config.yaml
d_shared_expert: 0
balance_loss: 0.00569
balance_bias: false
init_std_router: 0.00865
norm: "rmsnorm"
beta1: 0.95
seq_len: 1024
steps: 7587
Below are experts of layer 5 (counted from 0) of a mixture-of-experts language model. Rows are named router (the router's row for the expert), up (a neuron's input weights, with its number), down (a neuron's output weights, with its number) and show model dimensions 0-223. Each number is 50 + 10 x the weight over its row's rms, rounded and kept within 0 to 99.
After each expert's rows: a language model's description of what the expert responds to. This comes from a sample of Wikipedia text that the model never trained on.

# expert 3
router:39 65 59 47 52 59 45 49 27 69 44 60 35 46 54 51 36 39 56 49 54 49 48 49 42 51 55 51 54 46 45 34 48 42 49 53 47 46 54 67 39 52 56 47 41 65 36 59 59 56 55 55 53 59 48 48 48 60 62 46 54 36 45 49 50 39 37 36 44 38 30 48 42 34 69 57 46 46 57 50 36 42 44 45 44 24 60 55 67 40 35 39 37 45 43 47 42 46 52 37 48 56 41 59 57 39 55 52 43 49 55 52 14 49 58 58 44 62 57 65 40 49 62 48 44 67 57 57 55 34 53 70 59 31 50 37 44 52 56 61 55 53 58 65 64 69 49 66 68 54 51 56 61 49 24 50 40 39 65 39 56 47 40 50 50 57 40 45 50 63 64 58 50 48 41 61 61 41 52 57 51 68 37 43 36 69 60 58 60 52 64 46 44 40 50 52 46 57 47 53 44 40 48 51 47 45 46 36 49 23 47 19 53 44 47 28 63 57 61 51 45 52 60 54
up1:50 49 69 55 50 51 38 44 49 51 56 56 47 51 57 47 44 46 62 53 36 51 47 41 57 46 35 46 44 65 59 48 63 55 58 43 59 48 49 47 51 58 51 46 53 43 52 62 55 45 54 65 60 36 60 70 44 51 59 54 63 45 38 69 59 37 62 13 52 70 54 60 45 58 44 54 54 57 40 47 40 56 52 57 39 42 24 55 54 61 47 66 42 53 70 53 63 66 47 54 44 50 53 38 64 49 55 40 46 49 44 69 43 55 35 71 60 58 40 46 67 54 52 42 70 46 45 47 55 50 57 52 62 49 52 54 27 46 46 43 60 44 63 28 34 43 56 57 51 49 41 41 48 41 29 43 43 46 61 65 57 53 76 39 67 52 60 49 65 57 37 48 56 50 51 34 44 44 50 39 44 42 56 72 54 45 32 33 53 46 54 63 58 58 52 52 49 65 40 32 70 51 32 46 38 49 49 69 66 50 54 56 46 58 32 45 54 42 41 51 58 66 51 44
down1:49 47 49 55 55 52 59 51 53 67 57 55 48 74 56 74 47 34 48 42 50 64 44 47 46 69 44 52 55 55 66 58 57 31 46 49 43 61 54 44 42 55 49 47 47 43 44 35 56 47 35 38 55 46 61 49 38 52 46 45 51 60 47 44 53 51 56 52 59 58 49 54 40 38 59 59 67 58 58 40 51 41 57 48 69 51 50 40 54 52 46 49 57 35 21 37 57 44 33 61 36 58 62 38 61 41 62 37 60 38 44 45 57 49 55 44 52 52 58 60 41 38 47 77 51 75 63 49 60 69 41 62 54 36 61 51 38 44 55 49 61 51 46 56 56 49 63 60 33 42 37 45 49 47 41 33 46 43 58 37 51 35 48 55 63 54 47 54 58 29 38 46 37 34 60 50 41 52 58 45 54 67 63 80 47 57 34 50 54 39 50 86 65 72 51 56 46 60 47 45 43 44 45 59 43 46 40 54 33 49 59 48 37 32 50 54 62 49 55 52 47 37 45 56
What it handles: Leading hyphens of infobox list lines (Authority, Recorded, Campus), plus sentence-start pronouns like He, and in, for, and.

# expert 54
router:69 37 62 54 49 66 43 57 48 53 71 73 49 68 64 52 43 44 48 70 33 65 27 58 26 45 60 47 42 37 46 46 49 51 69 38 53 36 59 33 57 73 54 63 45 42 59 56 40 50 46 38 37 60 59 49 44 48 68 57 50 55 46 45 62 56 52 47 50 51 49 46 36 33 67 50 57 59 55 64 50 69 56 59 32 43 66 49 43 46 56 47 40 48 50 57 44 32 50 72 38 47 55 47 54 48 33 48 55 47 35 36 17 53 62 55 56 62 57 44 60 40 55 41 41 52 47 42 49 58 56 53 41 53 34 50 51 42 36 45 44 38 66 49 38 32 59 50 39 57 46 62 66 69 66 60 46 39 53 58 59 45 59 59 49 45 54 61 63 34 55 33 46 53 51 49 48 49 53 51 37 60 61 48 60 57 40 48 52 64 54 55 46 36 41 51 44 33 48 46 47 32 62 40 56 46 48 43 58 68 45 47 58 42 57 59 51 51 38 52 65 49 44 48
up1:38 45 68 41 55 53 44 53 55 55 48 46 41 37 45 67 56 49 50 53 58 49 56 45 52 53 39 38 46 47 63 55 52 71 69 46 52 38 61 59 47 55 51 36 53 66 49 55 39 48 57 51 50 33 44 60 51 68 34 45 62 41 35 56 42 53 57 47 59 45 57 58 53 46 50 70 52 63 52 55 51 67 60 54 49 34 34 71 57 43 46 38 43 40 54 64 64 51 34 51 42 41 58 39 49 49 43 49 66 56 46 42 44 54 63 64 63 43 48 65 50 67 44 68 60 61 46 67 72 60 45 64 57 56 55 37 32 72 63 49 54 52 37 48 47 62 49 53 56 39 61 32 50 57 40 40 71 56 56 61 55 35 60 49 53 55 62 40 47 55 60 51 52 43 57 34 35 48 36 70 49 64 33 46 64 48 35 40 35 45 56 38 64 34 58 52 50 56 41 29 50 61 52 75 38 55 47 48 55 44 67 46 25 45 37 40 51 45 62 48 55 60 57 48
down1:53 47 47 45 64 59 37 45 38 39 70 62 45 53 57 65 50 40 60 57 41 45 50 49 48 56 36 54 55 43 45 57 58 50 60 40 46 47 55 35 61 54 69 64 43 41 39 71 36 53 48 44 59 41 50 60 41 43 44 55 64 38 55 42 46 59 56 46 53 47 56 56 52 43 77 58 29 53 44 49 38 46 40 50 60 43 60 29 58 28 36 38 52 41 45 49 44 45 59 56 42 50 66 28 34 37 54 66 53 59 53 49 49 46 59 53 51 40 40 58 64 61 43 51 45 59 34 57 50 69 48 38 39 50 53 31 47 69 50 50 57 45 57 36 42 45 60 55 58 58 55 37 44 67 48 49 65 41 54 53 42 50 73 55 81 59 50 48 57 60 54 47 41 54 45 44 34 36 68 53 49 53 54 46 41 39 63 59 44 50 62 46 74 53 67 40 72 31 45 48 45 41 52 53 48 42 47 49 59 65 50 46 48 44 53 45 30 31 62 67 64 64 46 42
What it handles: Head nouns after the, a or his naming people, groups or works, such as team, people, music, album, writer, coaches, Class.

# expert 36
router:62 57 47 20 42 54 46 50 44 44 42 61 51 59 57 53 60 42 52 58 25 49 41 46 12 29 55 58 61 57 68 67 54 49 52 57 57 44 46 50 56 52 56 45 34 46 56 52 46 52 50 47 53 54 50 58 51 47 42 67 62 36 53 56 49 62 40 44 38 55 45 44 57 45 34 41 42 54 53 53 51 73 46 44 51 50 57 53 41 44 38 51 46 43 71 43 53 52 58 38 41 34 43 44 65 53 49 45 67 40 46 45 52 50 52 34 58 56 44 48 51 75 53 47 38 41 57 32 43 40 66 39 42 31 56 74 41 46 37 40 38 34 47 41 51 39 45 50 44 46 50 49 53 53 52 47 58 39 46 52 62 52 58 51 54 47 32 67 69 55 35 46 50 46 50 51 46 60 39 44 49 38 45 64 52 46 44 52 41 24 73 40 46 46 39 58 46 56 48 49 32 59 65 42 69 40 52 44 52 67 53 45 59 51 44 38 30 50 58 46 85 47 53 44
up0:50 25 48 48 46 59 42 49 49 47 45 54 38 53 54 57 49 43 53 56 29 53 41 38 55 50 47 51 50 52 53 60 52 73 59 63 40 35 57 54 48 51 57 42 60 58 58 69 38 53 56 58 42 58 59 55 49 48 53 70 47 50 51 69 59 41 44 44 50 57 59 61 51 58 50 59 47 69 54 44 61 40 46 51 53 58 41 67 43 59 47 36 36 50 27 49 72 62 53 57 43 50 42 30 68 68 62 38 50 53 30 57 43 42 57 68 59 32 70 51 43 38 58 60 44 42 39 45 50 44 44 61 71 47 42 35 40 51 60 37 40 46 54 54 46 54 61 44 63 57 53 62 53 63 37 67 58 72 37 62 32 43 38 45 60 49 63 53 48 55 61 53 46 47 45 37 40 48 40 40 51 66 46 55 50 40 46 45 53 45 44 20 54 46 52 37 35 52 47 38 51 42 47 48 42 64 59 53 60 36 46 44 60 49 24 52 26 45 52 72 35 55 49 55
down0:52 51 51 65 60 64 33 57 46 59 58 37 57 59 57 27 50 59 47 38 62 45 50 49 45 50 64 52 48 68 34 33 66 31 62 55 49 54 26 48 56 47 52 43 58 54 41 52 64 45 47 47 49 53 70 50 32 51 43 42 76 48 39 71 51 43 29 53 58 53 54 50 52 54 55 50 54 56 35 31 55 44 49 84 55 32 36 41 41 50 57 56 51 34 57 54 53 53 58 60 48 52 52 58 74 54 47 43 54 44 57 67 45 45 36 37 47 57 48 49 66 40 62 43 57 34 64 59 39 50 44 53 54 53 58 43 67 52 49 60 47 69 53 51 51 57 49 51 57 47 50 46 41 50 58 51 45 31 35 42 36 53 60 67 53 59 48 49 55 64 42 58 69 57 46 53 62 53 37 60 36 43 49 40 63 60 35 53 43 39 22 54 47 46 60 50 43 54 61 41 53 52 44 54 66 75 58 50 54 46 33 39 50 61 49 46 29 48 45 53 43 54 67 44
What it handles: Middle pieces of proper names and titles after a capital, such as Hill-s, Lo-ach, Rec-all, and compass or place words West, Street, Road.

# expert 5
router:41 35 61 56 47 43 49 34 43 47 56 44 60 52 48 56 43 61 59 48 35 53 23 57 45 71 58 49 54 63 45 69 40 43 34 57 61 35 50 62 35 57 68 47 36 32 60 54 65 53 55 44 57 40 47 49 58 63 48 58 49 50 42 54 53 45 52 58 42 57 56 64 44 43 48 52 58 57 33 55 42 28 59 51 39 53 47 56 50 57 48 44 60 67 43 54 40 39 44 43 51 57 52 58 43 51 40 44 34 45 48 46 51 72 49 45 55 53 61 42 51 42 73 54 67 50 42 26 37 46 57 69 47 56 63 40 47 30 62 37 52 70 60 57 55 48 58 68 40 59 49 52 45 47 40 49 27 43 51 49 40 51 46 44 37 56 50 59 36 37 60 56 48 44 80 41 31 35 42 42 43 37 60 58 51 57 51 62 40 56 62 47 47 69 54 42 48 55 46 47 45 43 48 41 68 53 64 49 59 48 71 55 54 32 48 27 40 57 37 44 36 56 41 40
up0:41 32 42 56 52 53 47 38 50 48 53 59 48 48 46 52 29 56 52 67 42 42 71 27 41 56 51 21 59 58 46 36 46 35 48 58 58 33 49 54 43 61 39 44 48 53 56 54 39 54 67 55 58 39 52 49 32 43 39 51 51 51 63 67 55 52 39 52 44 34 55 59 44 59 53 51 55 67 40 39 41 41 35 52 40 31 59 50 50 45 41 54 54 41 41 62 48 43 57 43 33 54 63 50 53 56 34 14 48 56 51 54 48 53 47 37 39 65 71 44 64 32 49 55 42 36 53 49 48 72 43 54 54 62 51 33 50 43 40 59 49 47 46 63 53 57 70 49 63 53 40 48 39 36 40 45 48 54 45 65 40 54 69 50 36 39 60 49 48 58 48 63 52 45 42 52 59 53 43 29 33 65 65 65 44 42 54 46 62 40 48 51 69 49 55 56 51 75 40 53 52 50 52 34 39 59 45 69 51 55 48 27 50 42 49 54 57 44 52 50 57 51 37 49
down0:48 60 37 60 56 44 53 52 49 47 56 30 56 48 42 50 54 56 24 49 34 52 41 46 33 61 50 61 51 71 43 46 35 55 40 39 57 46 43 46 46 38 58 52 59 54 46 16 56 51 49 48 67 33 48 50 53 43 61 51 47 46 41 57 26 46 55 54 60 33 49 34 52 65 61 53 49 52 43 62 65 54 40 71 58 50 43 40 50 49 47 53 57 43 45 47 59 58 63 62 49 54 61 59 44 17 56 35 67 47 47 38 51 45 50 55 38 46 48 39 44 45 46 63 52 55 59 40 44 42 39 42 47 51 61 38 69 60 56 49 43 44 53 96 40 50 47 55 48 68 51 35 45 42 59 48 51 46 60 50 65 43 44 46 55 55 51 39 51 45 42 55 45 53 47 72 53 50 49 44 32 52 67 51 41 42 64 61 61 48 51 65 59 55 57 44 49 46 51 46 35 56 56 30 56 40 45 41 31 38 42 43 53 34 50 54 47 32 63 54 32 63 51 47
What it handles: Middle and final pieces of split words (shap-es, do-ors, Kent-uck-y) plus connectives like of, and, on, from, with.

# expert 30
router:52 48 59 45 43 55 51 52 40 30 61 41 54 64 58 59 61 41 53 62 42 49 45 25 56 49 38 53 51 61 45 53 56 50 45 62 50 36 56 41 49 57 61 56 41 67 56 63 41 57 51 46 71 49 51 45 66 43 52 47 41 54 46 49 36 46 42 50 46 58 50 51 52 50 75 43 50 54 17 68 52 55 54 34 44 41 49 47 75 53 56 38 43 55 68 42 38 65 56 71 47 63 39 50 40 53 41 47 56 50 43 60 33 44 49 53 38 59 39 55 63 55 29 54 44 48 43 49 37 53 50 40 61 69 41 37 39 47 50 41 37 43 68 36 38 28 63 57 50 64 70 38 46 48 50 40 48 41 48 62 57 50 39 51 55 44 55 57 53 48 67 38 50 60 34 53 62 39 56 55 40 61 39 47 45 67 55 65 43 62 61 63 67 45 60 64 45 26 48 56 40 62 54 55 51 44 43 44 58 60 65 65 61 55 48 56 59 49 48 53 76 49 49 33
up1:42 49 33 46 45 49 40 42 58 49 56 38 60 31 52 62 53 41 57 63 41 64 37 28 39 63 33 53 39 52 55 58 53 65 64 49 31 38 60 42 52 49 40 46 52 45 61 56 57 41 76 61 51 59 71 64 34 53 54 48 40 45 62 51 55 54 48 40 36 34 52 66 60 56 26 51 55 42 48 41 49 46 43 38 47 55 43 32 41 38 51 53 52 62 68 46 39 45 50 44 49 36 52 60 64 57 55 27 68 36 44 59 41 55 56 40 39 40 41 50 59 52 34 60 36 41 51 46 38 44 45 42 25 37 49 52 46 55 42 60 46 46 48 63 29 50 36 60 53 39 51 45 49 58 49 64 55 51 52 50 47 48 54 59 38 60 45 44 53 61 67 63 57 49 48 45 45 40 53 37 45 34 33 43 45 44 52 45 60 57 62 42 60 37 38 48 50 39 69 53 44 27 46 64 55 45 56 40 61 59 28 34 41 51 28 54 50 54 60 57 53 64 59 58
down1:51 50 37 54 51 38 49 64 53 57 63 53 48 40 47 66 68 46 38 50 38 38 42 56 57 44 40 46 56 68 49 47 54 29 73 48 29 56 44 68 40 53 49 49 58 59 47 44 49 44 58 33 60 36 57 54 31 55 56 51 45 17 39 48 50 59 56 42 42 55 55 73 42 53 42 48 35 47 44 52 56 49 56 44 56 43 34 61 50 53 58 53 47 50 70 45 52 55 55 59 42 48 40 41 63 47 48 42 50 48 63 49 50 55 50 54 47 38 44 42 40 46 52 68 41 51 52 57 31 47 39 32 41 40 31 35 40 54 58 54 56 61 52 48 40 49 34 42 63 54 44 63 33 48 48 59 42 40 52 64 67 63 55 31 42 49 39 61 57 53 48 70 48 60 67 43 50 58 55 65 59 52 58 46 52 34 52 26 49 64 50 52 58 54 26 64 53 41 39 38 53 27 47 47 68 37 44 35 54 42 32 63 64 55 44 60 32 49 55 48 61 57 39 46
What it handles: Wiki heading markers ==, ===, title lines, infobox field names like Publication place, and word endings like -ić, -ski, -burg.

# expert 46
router:36 45 62 44 67 61 50 43 48 66 50 53 65 52 60 51 49 64 48 46 50 49 38 55 66 29 53 60 52 46 31 41 40 60 49 55 29 49 31 55 35 48 69 46 67 48 52 57 52 42 63 55 47 58 48 49 60 54 68 49 49 55 53 53 41 47 52 52 55 39 48 46 31 41 59 53 42 56 59 59 47 38 72 49 59 33 38 54 53 33 58 45 48 56 30 61 29 45 39 33 47 42 32 45 43 49 48 43 41 50 50 45 40 54 70 62 75 60 64 51 61 44 45 59 43 37 58 51 60 58 46 54 68 34 50 50 48 54 50 54 57 51 40 56 65 61 49 66 80 59 64 70 53 55 38 34 49 37 68 53 41 42 47 51 55 48 57 52 40 55 53 53 55 42 61 56 66 48 47 49 44 54 42 55 54 68 56 65 57 64 64 53 67 41 42 44 46 61 43 47 28 43 41 66 49 30 53 51 56 35 41 46 48 39 49 36 50 72 60 41 36 59 49 47
up2:31 52 51 55 65 64 37 54 46 43 55 54 40 66 43 61 40 51 62 60 44 52 37 45 35 56 59 43 48 55 57 54 53 46 43 60 62 39 64 51 56 38 54 45 44 50 72 58 43 43 38 54 48 36 48 51 47 37 63 55 54 53 46 54 62 53 41 46 42 43 58 45 30 41 63 54 40 56 60 47 40 51 45 72 26 41 45 57 69 60 47 54 39 48 68 47 52 56 43 56 47 37 49 52 58 41 46 44 46 36 47 59 44 52 54 58 56 50 56 38 64 44 45 36 52 31 33 55 48 45 44 44 53 58 60 59 35 69 55 47 51 25 32 46 63 59 48 50 57 46 44 44 63 43 41 57 50 55 50 63 34 41 57 49 64 31 49 55 41 50 44 52 47 61 59 43 30 65 37 57 54 63 50 51 63 46 25 35 49 58 72 42 36 72 47 29 33 28 43 40 53 43 56 73 61 60 56 49 71 48 73 43 53 44 41 57 49 54 45 61 45 44 53 63
down2:57 41 50 51 54 27 51 69 43 41 42 59 61 54 39 61 58 44 43 38 38 61 55 57 60 55 49 42 56 60 55 57 41 39 42 37 43 45 48 56 51 43 68 58 56 48 47 57 62 46 45 51 41 62 57 36 54 37 55 48 48 59 48 39 51 38 42 54 54 27 68 20 52 54 59 55 64 56 53 56 54 51 30 30 69 37 47 40 50 66 41 49 49 47 36 36 38 42 48 53 34 53 45 62 62 49 60 53 42 39 45 61 55 52 68 53 64 51 52 63 63 49 48 41 22 56 68 71 33 46 47 49 50 66 46 45 49 41 51 58 45 35 67 48 69 49 55 45 62 47 46 61 44 52 46 45 53 72 66 64 56 37 40 44 53 55 47 49 57 78 46 34 63 68 47 53 66 40 44 46 51 43 55 49 46 62 44 44 54 55 58 34 39 41 42 62 51 36 53 51 55 44 26 62 65 37 56 50 54 48 46 43 36 40 40 49 56 45 57 60 53 28 46 50
What it handles: Table pipes, line breaks, semicolons, colons and list dashes in tables and infobox lists, e.g. Melting point: and sentence-final periods.

# expert 21
router:33 72 47 47 62 57 46 41 46 42 53 69 46 52 40 61 54 61 56 41 54 47 34 39 38 50 57 40 61 46 39 56 67 54 46 39 43 60 40 41 48 32 67 60 54 45 47 57 53 41 47 48 45 53 74 52 33 37 37 40 42 50 53 53 37 50 43 51 62 33 43 47 37 66 51 55 55 48 56 38 55 45 54 46 55 41 39 58 48 43 64 38 57 36 40 51 57 42 67 46 56 65 38 45 69 41 38 43 60 43 44 71 40 38 50 50 46 63 70 48 13 44 48 44 46 50 47 47 65 38 40 57 64 31 55 63 45 38 61 56 49 54 57 39 53 63 47 39 65 32 38 42 39 63 44 70 50 38 67 44 51 50 44 43 48 63 51 50 29 63 53 56 56 57 56 54 69 44 58 54 50 43 49 50 51 68 59 64 45 56 62 44 46 39 57 50 44 60 50 48 57 49 43 70 44 52 61 39 50 61 29 40 68 42 45 54 49 51 71 46 49 59 39 48
up1:45 51 70 56 69 55 48 66 49 51 43 51 45 49 28 73 35 41 47 54 55 51 62 49 40 49 57 50 53 58 55 55 54 62 59 50 64 34 62 61 52 68 43 48 35 61 51 50 34 45 58 39 42 47 29 64 62 52 73 62 53 35 65 61 50 50 56 36 59 56 75 53 43 37 39 54 44 56 40 38 50 51 45 52 56 51 50 45 54 54 49 56 48 22 34 67 43 52 19 53 35 38 43 54 62 46 53 39 52 52 47 62 43 59 27 52 49 44 43 48 67 52 39 60 41 39 47 51 53 52 50 61 65 45 45 45 41 55 40 37 34 43 58 40 48 62 49 48 46 57 49 39 41 44 53 48 65 84 56 55 54 34 59 51 54 45 51 63 53 49 41 43 49 52 47 58 52 61 41 61 45 54 23 51 59 45 49 36 44 34 26 32 47 39 33 47 43 42 43 37 52 42 52 41 59 50 62 56 49 52 65 54 41 45 57 53 54 57 47 66 55 38 59 53
down1:51 75 48 54 45 33 43 54 49 45 61 48 53 39 53 31 56 65 54 65 47 58 45 38 40 28 52 61 56 54 58 56 57 62 48 50 42 38 66 57 43 54 46 55 56 43 57 53 51 40 47 52 60 45 45 59 60 59 42 51 52 57 54 61 58 42 28 30 48 61 54 56 50 60 49 56 47 61 56 51 52 46 51 43 21 62 45 49 27 54 52 35 60 61 55 47 59 48 80 51 56 49 39 50 52 54 28 56 53 47 33 54 55 50 65 54 43 44 64 57 48 44 50 47 56 59 52 52 54 57 76 52 45 45 58 51 40 48 45 43 34 24 49 19 28 50 43 50 43 56 50 49 72 64 37 39 59 47 47 45 47 51 54 51 40 35 63 45 55 53 62 51 60 50 53 33 65 54 32 43 50 46 30 40 47 41 61 64 37 49 65 46 38 54 43 59 51 48 35 43 25 36 48 31 53 38 47 47 53 57 57 62 48 36 55 63 51 38 68 55 53 38 49 55
What it handles: Words ending infobox labels and their colons (District:, Spouses:, Allegiance:, Infraorder), plus the and of in running text.

# expert 19
router:34 44 78 55 64 38 52 58 50 56 42 38 55 37 45 52 38 52 44 47 45 51 37 52 65 65 53 50 35 37 46 37 53 48 40 51 48 45 46 49 59 51 57 49 61 32 60 64 43 52 52 45 39 51 57 55 47 36 66 49 61 59 35 53 49 57 42 58 49 52 52 45 52 23 68 40 34 49 55 68 61 41 55 36 54 42 50 43 54 66 56 48 36 61 56 62 35 66 34 51 47 45 65 54 57 42 42 55 35 57 41 62 49 37 56 49 69 52 40 33 55 42 49 76 46 56 50 60 64 32 49 42 51 55 46 51 49 49 74 39 44 39 64 51 45 62 52 69 55 64 59 31 46 52 63 49 43 48 49 57 56 44 39 60 61 58 47 49 49 51 59 54 55 47 64 50 53 56 66 55 52 80 65 53 52 45 46 51 46 59 47 60 54 75 49 38 50 42 26 42 59 46 42 52 48 33 47 49 57 33 53 59 71 39 48 57 39 42 52 35 34 37 62 60
up1:65 56 51 37 41 54 38 45 55 50 52 32 44 70 30 57 61 53 55 67 34 34 60 55 56 41 60 57 54 50 53 63 53 54 68 74 66 39 33 51 47 51 58 26 35 44 60 53 51 55 65 66 59 55 63 53 45 56 55 35 49 59 48 61 68 61 45 45 67 59 63 38 48 62 56 46 61 56 49 50 46 62 48 34 42 54 64 61 44 51 41 38 67 39 57 38 44 50 37 38 46 49 36 36 40 49 49 55 41 39 50 53 63 47 57 47 46 51 62 63 63 50 42 49 30 49 49 58 42 32 42 58 49 59 43 53 42 67 48 62 30 42 46 50 39 45 45 45 75 44 39 55 63 46 35 67 52 53 56 43 45 49 53 49 57 44 42 50 75 46 42 47 57 41 64 51 54 59 36 39 41 62 62 53 47 62 44 65 55 45 64 36 52 59 50 46 48 38 42 45 60 42 55 51 61 34 60 41 42 48 38 48 57 58 45 49 72 49 26 50 72 48 47 63
down1:43 67 45 64 55 51 62 56 65 46 57 54 47 44 48 38 50 47 38 50 55 50 54 56 58 42 54 63 58 55 35 47 35 49 36 75 68 41 63 52 48 48 36 52 52 56 60 59 46 52 55 57 60 37 38 48 54 52 51 24 30 47 47 36 59 60 39 54 47 53 47 49 67 44 57 54 49 36 35 42 38 39 65 60 39 51 31 43 67 49 60 48 45 54 57 47 71 56 42 46 32 35 47 51 35 47 38 48 39 60 66 51 50 30 57 59 51 42 26 50 58 57 44 51 60 42 37 48 36 26 45 56 56 39 59 67 57 51 48 66 54 48 40 60 72 61 48 32 35 50 59 68 62 63 41 58 48 43 54 39 54 60 38 54 53 40 46 28 61 45 37 60 60 37 49 50 56 56 38 53 49 22 46 53 46 62 46 61 54 60 36 65 59 63 65 39 52 44 49 47 53 42 53 52 51 45 39 59 47 51 50 50 68 44 37 50 60 56 71 45 44 44 53 67
What it handles: Line breaks, sentence-final periods, table pipes, == heading marks, and "is" after a subject's alias in opening definitions.

# expert 50
router:27 54 34 51 49 48 52 41 44 67 58 63 46 33 41 60 42 55 57 53 46 41 51 59 35 48 56 41 67 46 46 38 54 50 41 36 69 64 38 33 49 37 40 35 52 36 48 60 62 56 54 47 51 58 37 52 62 55 73 66 57 41 32 43 26 41 57 53 57 53 52 64 45 41 48 52 39 56 55 58 46 52 54 67 60 51 50 34 55 52 43 42 37 42 55 49 35 51 48 49 49 53 62 45 53 43 66 36 55 52 59 51 55 43 46 58 48 60 28 56 44 46 59 46 48 52 47 30 52 35 47 58 37 36 57 43 42 33 57 31 60 50 45 48 47 47 48 51 54 32 56 40 73 44 62 44 57 52 57 55 49 40 32 37 45 66 50 53 58 49 58 56 48 58 58 66 55 34 49 55 32 62 65 32 48 59 53 54 50 51 33 50 40 61 67 70 47 76 42 54 44 40 45 47 50 56 43 40 51 34 54 28 43 25 57 52 43 71 56 50 55 56 58 37
up30:53 51 50 39 70 84 42 55 42 44 35 49 53 52 40 47 44 34 56 62 21 48 51 46 55 49 62 30 53 46 58 50 51 47 45 45 51 61 48 52 32 54 68 52 28 57 58 56 47 46 59 57 54 44 34 43 69 45 57 48 54 27 39 57 59 63 39 47 53 46 47 47 56 62 40 49 42 49 34 56 53 65 61 53 48 68 55 67 67 45 57 47 30 60 51 50 40 52 58 53 43 52 43 49 56 53 44 45 34 35 57 65 39 66 63 64 57 64 59 49 44 33 33 36 61 50 36 65 53 51 46 37 46 49 48 60 43 52 60 43 40 35 43 59 61 58 53 63 54 50 58 73 62 55 49 39 36 58 55 53 59 47 56 56 49 41 50 46 43 41 49 46 42 52 65 41 30 54 33 56 57 67 57 55 48 45 50 47 32 61 64 58 46 39 36 51 47 38 52 52 43 47 52 46 52 58 58 57 54 52 61 44 76 75 46 52 54 52 43 65 55 75 41 59
down30:52 65 33 39 35 54 49 45 67 61 36 33 71 45 33 66 32 44 30 46 52 55 48 35 41 46 61 39 40 50 34 48 46 34 41 57 49 67 61 57 44 46 65 44 57 52 51 52 49 33 61 40 33 49 48 42 52 51 31 53 69 66 42 58 52 54 40 43 42 52 40 52 37 46 44 55 47 64 50 48 71 51 63 59 53 40 42 61 38 44 46 53 65 57 74 46 51 58 55 61 54 51 62 45 38 33 64 65 36 59 59 61 43 57 45 54 49 56 56 50 46 40 57 44 45 58 65 46 53 54 44 37 58 45 49 60 38 34 62 43 68 44 60 52 43 53 48 36 51 43 55 60 68 45 53 45 49 52 47 59 57 47 55 48 45 65 52 44 39 43 51 52 42 44 34 53 69 50 57 48 57 62 30 55 42 48 65 56 70 46 73 59 64 53 39 48 54 35 60 76 37 39 34 51 53 59 68 48 39 45 56 35 37 50 47 46 66 45 37 51 60 48 51 35
What it handles: Line breaks and running-prose words such as for, also, He, United, after, years like (202, plus inner pieces of personal names.

# expert 31
router:64 53 51 31 57 70 52 57 56 41 45 64 46 59 44 56 44 55 53 63 41 57 48 54 42 55 47 47 42 19 41 52 59 45 62 44 49 36 48 40 72 68 45 48 55 54 47 52 43 42 41 73 53 56 59 49 23 44 56 56 58 55 54 64 55 47 55 52 44 54 57 44 48 53 45 50 41 63 61 50 49 63 35 61 71 59 53 54 45 55 51 59 52 34 64 39 40 44 51 51 50 49 60 37 41 41 42 62 67 51 46 35 53 49 44 46 43 47 51 70 59 53 44 56 43 46 54 40 41 61 56 58 36 43 32 38 46 52 47 32 37 36 30 55 46 35 59 39 57 39 53 41 42 62 47 49 57 54 52 54 59 46 58 66 49 27 53 62 40 49 44 44 49 51 41 48 57 52 55 51 60 51 60 36 47 43 54 55 50 51 22 39 47 66 56 67 46 31 56 48 58 44 61 73 30 38 56 78 43 52 36 72 56 55 50 61 65 58 37 55 55 31 35 56
up1:45 48 52 49 49 58 42 50 37 52 49 53 59 52 36 53 49 49 53 58 46 34 48 35 42 55 59 35 33 59 58 50 45 57 53 47 39 56 33 63 49 44 43 42 43 49 61 58 46 52 53 39 31 44 51 52 54 45 55 41 61 61 56 57 38 51 54 45 73 50 66 43 38 40 49 58 48 34 64 43 35 46 40 41 54 52 50 51 66 68 43 63 34 59 57 68 63 53 45 54 45 38 46 28 32 44 54 47 54 32 31 41 48 59 60 57 50 37 61 47 26 45 42 50 71 55 43 56 63 40 29 61 50 59 46 56 39 59 49 44 46 34 37 31 53 56 79 37 60 62 42 47 51 41 72 62 60 64 56 52 59 48 38 60 45 44 56 55 45 59 51 46 63 59 58 53 52 61 40 47 36 41 61 55 69 51 54 32 34 50 50 49 52 67 47 65 32 36 44 34 54 40 57 43 59 57 74 52 41 51 52 19 46 49 56 49 56 53 46 47 56 58 62 52
down1:42 40 20 65 52 31 59 38 37 62 37 39 45 47 45 43 48 55 37 39 57 33 65 38 55 42 53 59 54 55 53 38 51 36 59 52 39 54 53 55 52 38 63 47 54 44 41 48 55 54 46 44 51 53 65 59 60 54 48 63 55 43 81 51 48 36 33 46 52 70 49 43 65 66 39 41 53 51 30 40 45 37 51 53 61 45 38 59 52 49 51 48 59 50 34 43 33 43 60 44 41 52 55 55 36 58 52 45 44 44 47 45 56 50 54 51 63 45 53 62 35 31 56 56 39 48 48 43 53 53 55 55 38 60 67 37 44 48 39 61 50 37 41 49 50 48 69 62 61 50 50 51 54 40 67 55 50 49 63 60 55 60 49 59 41 22 44 54 55 61 38 46 60 62 25 53 41 48 31 23 56 49 64 37 45 51 54 40 42 61 40 44 53 58 56 68 68 43 39 41 32 59 42 41 41 44 40 62 47 34 49 46 48 47 69 48 47 42 27 46 40 48 58 47
What it handles: Word-final Latinate pieces like ic, ative, ification, ence, ological; e.g. autonom-ic, neg-ative, Scientific classification, preval-ence.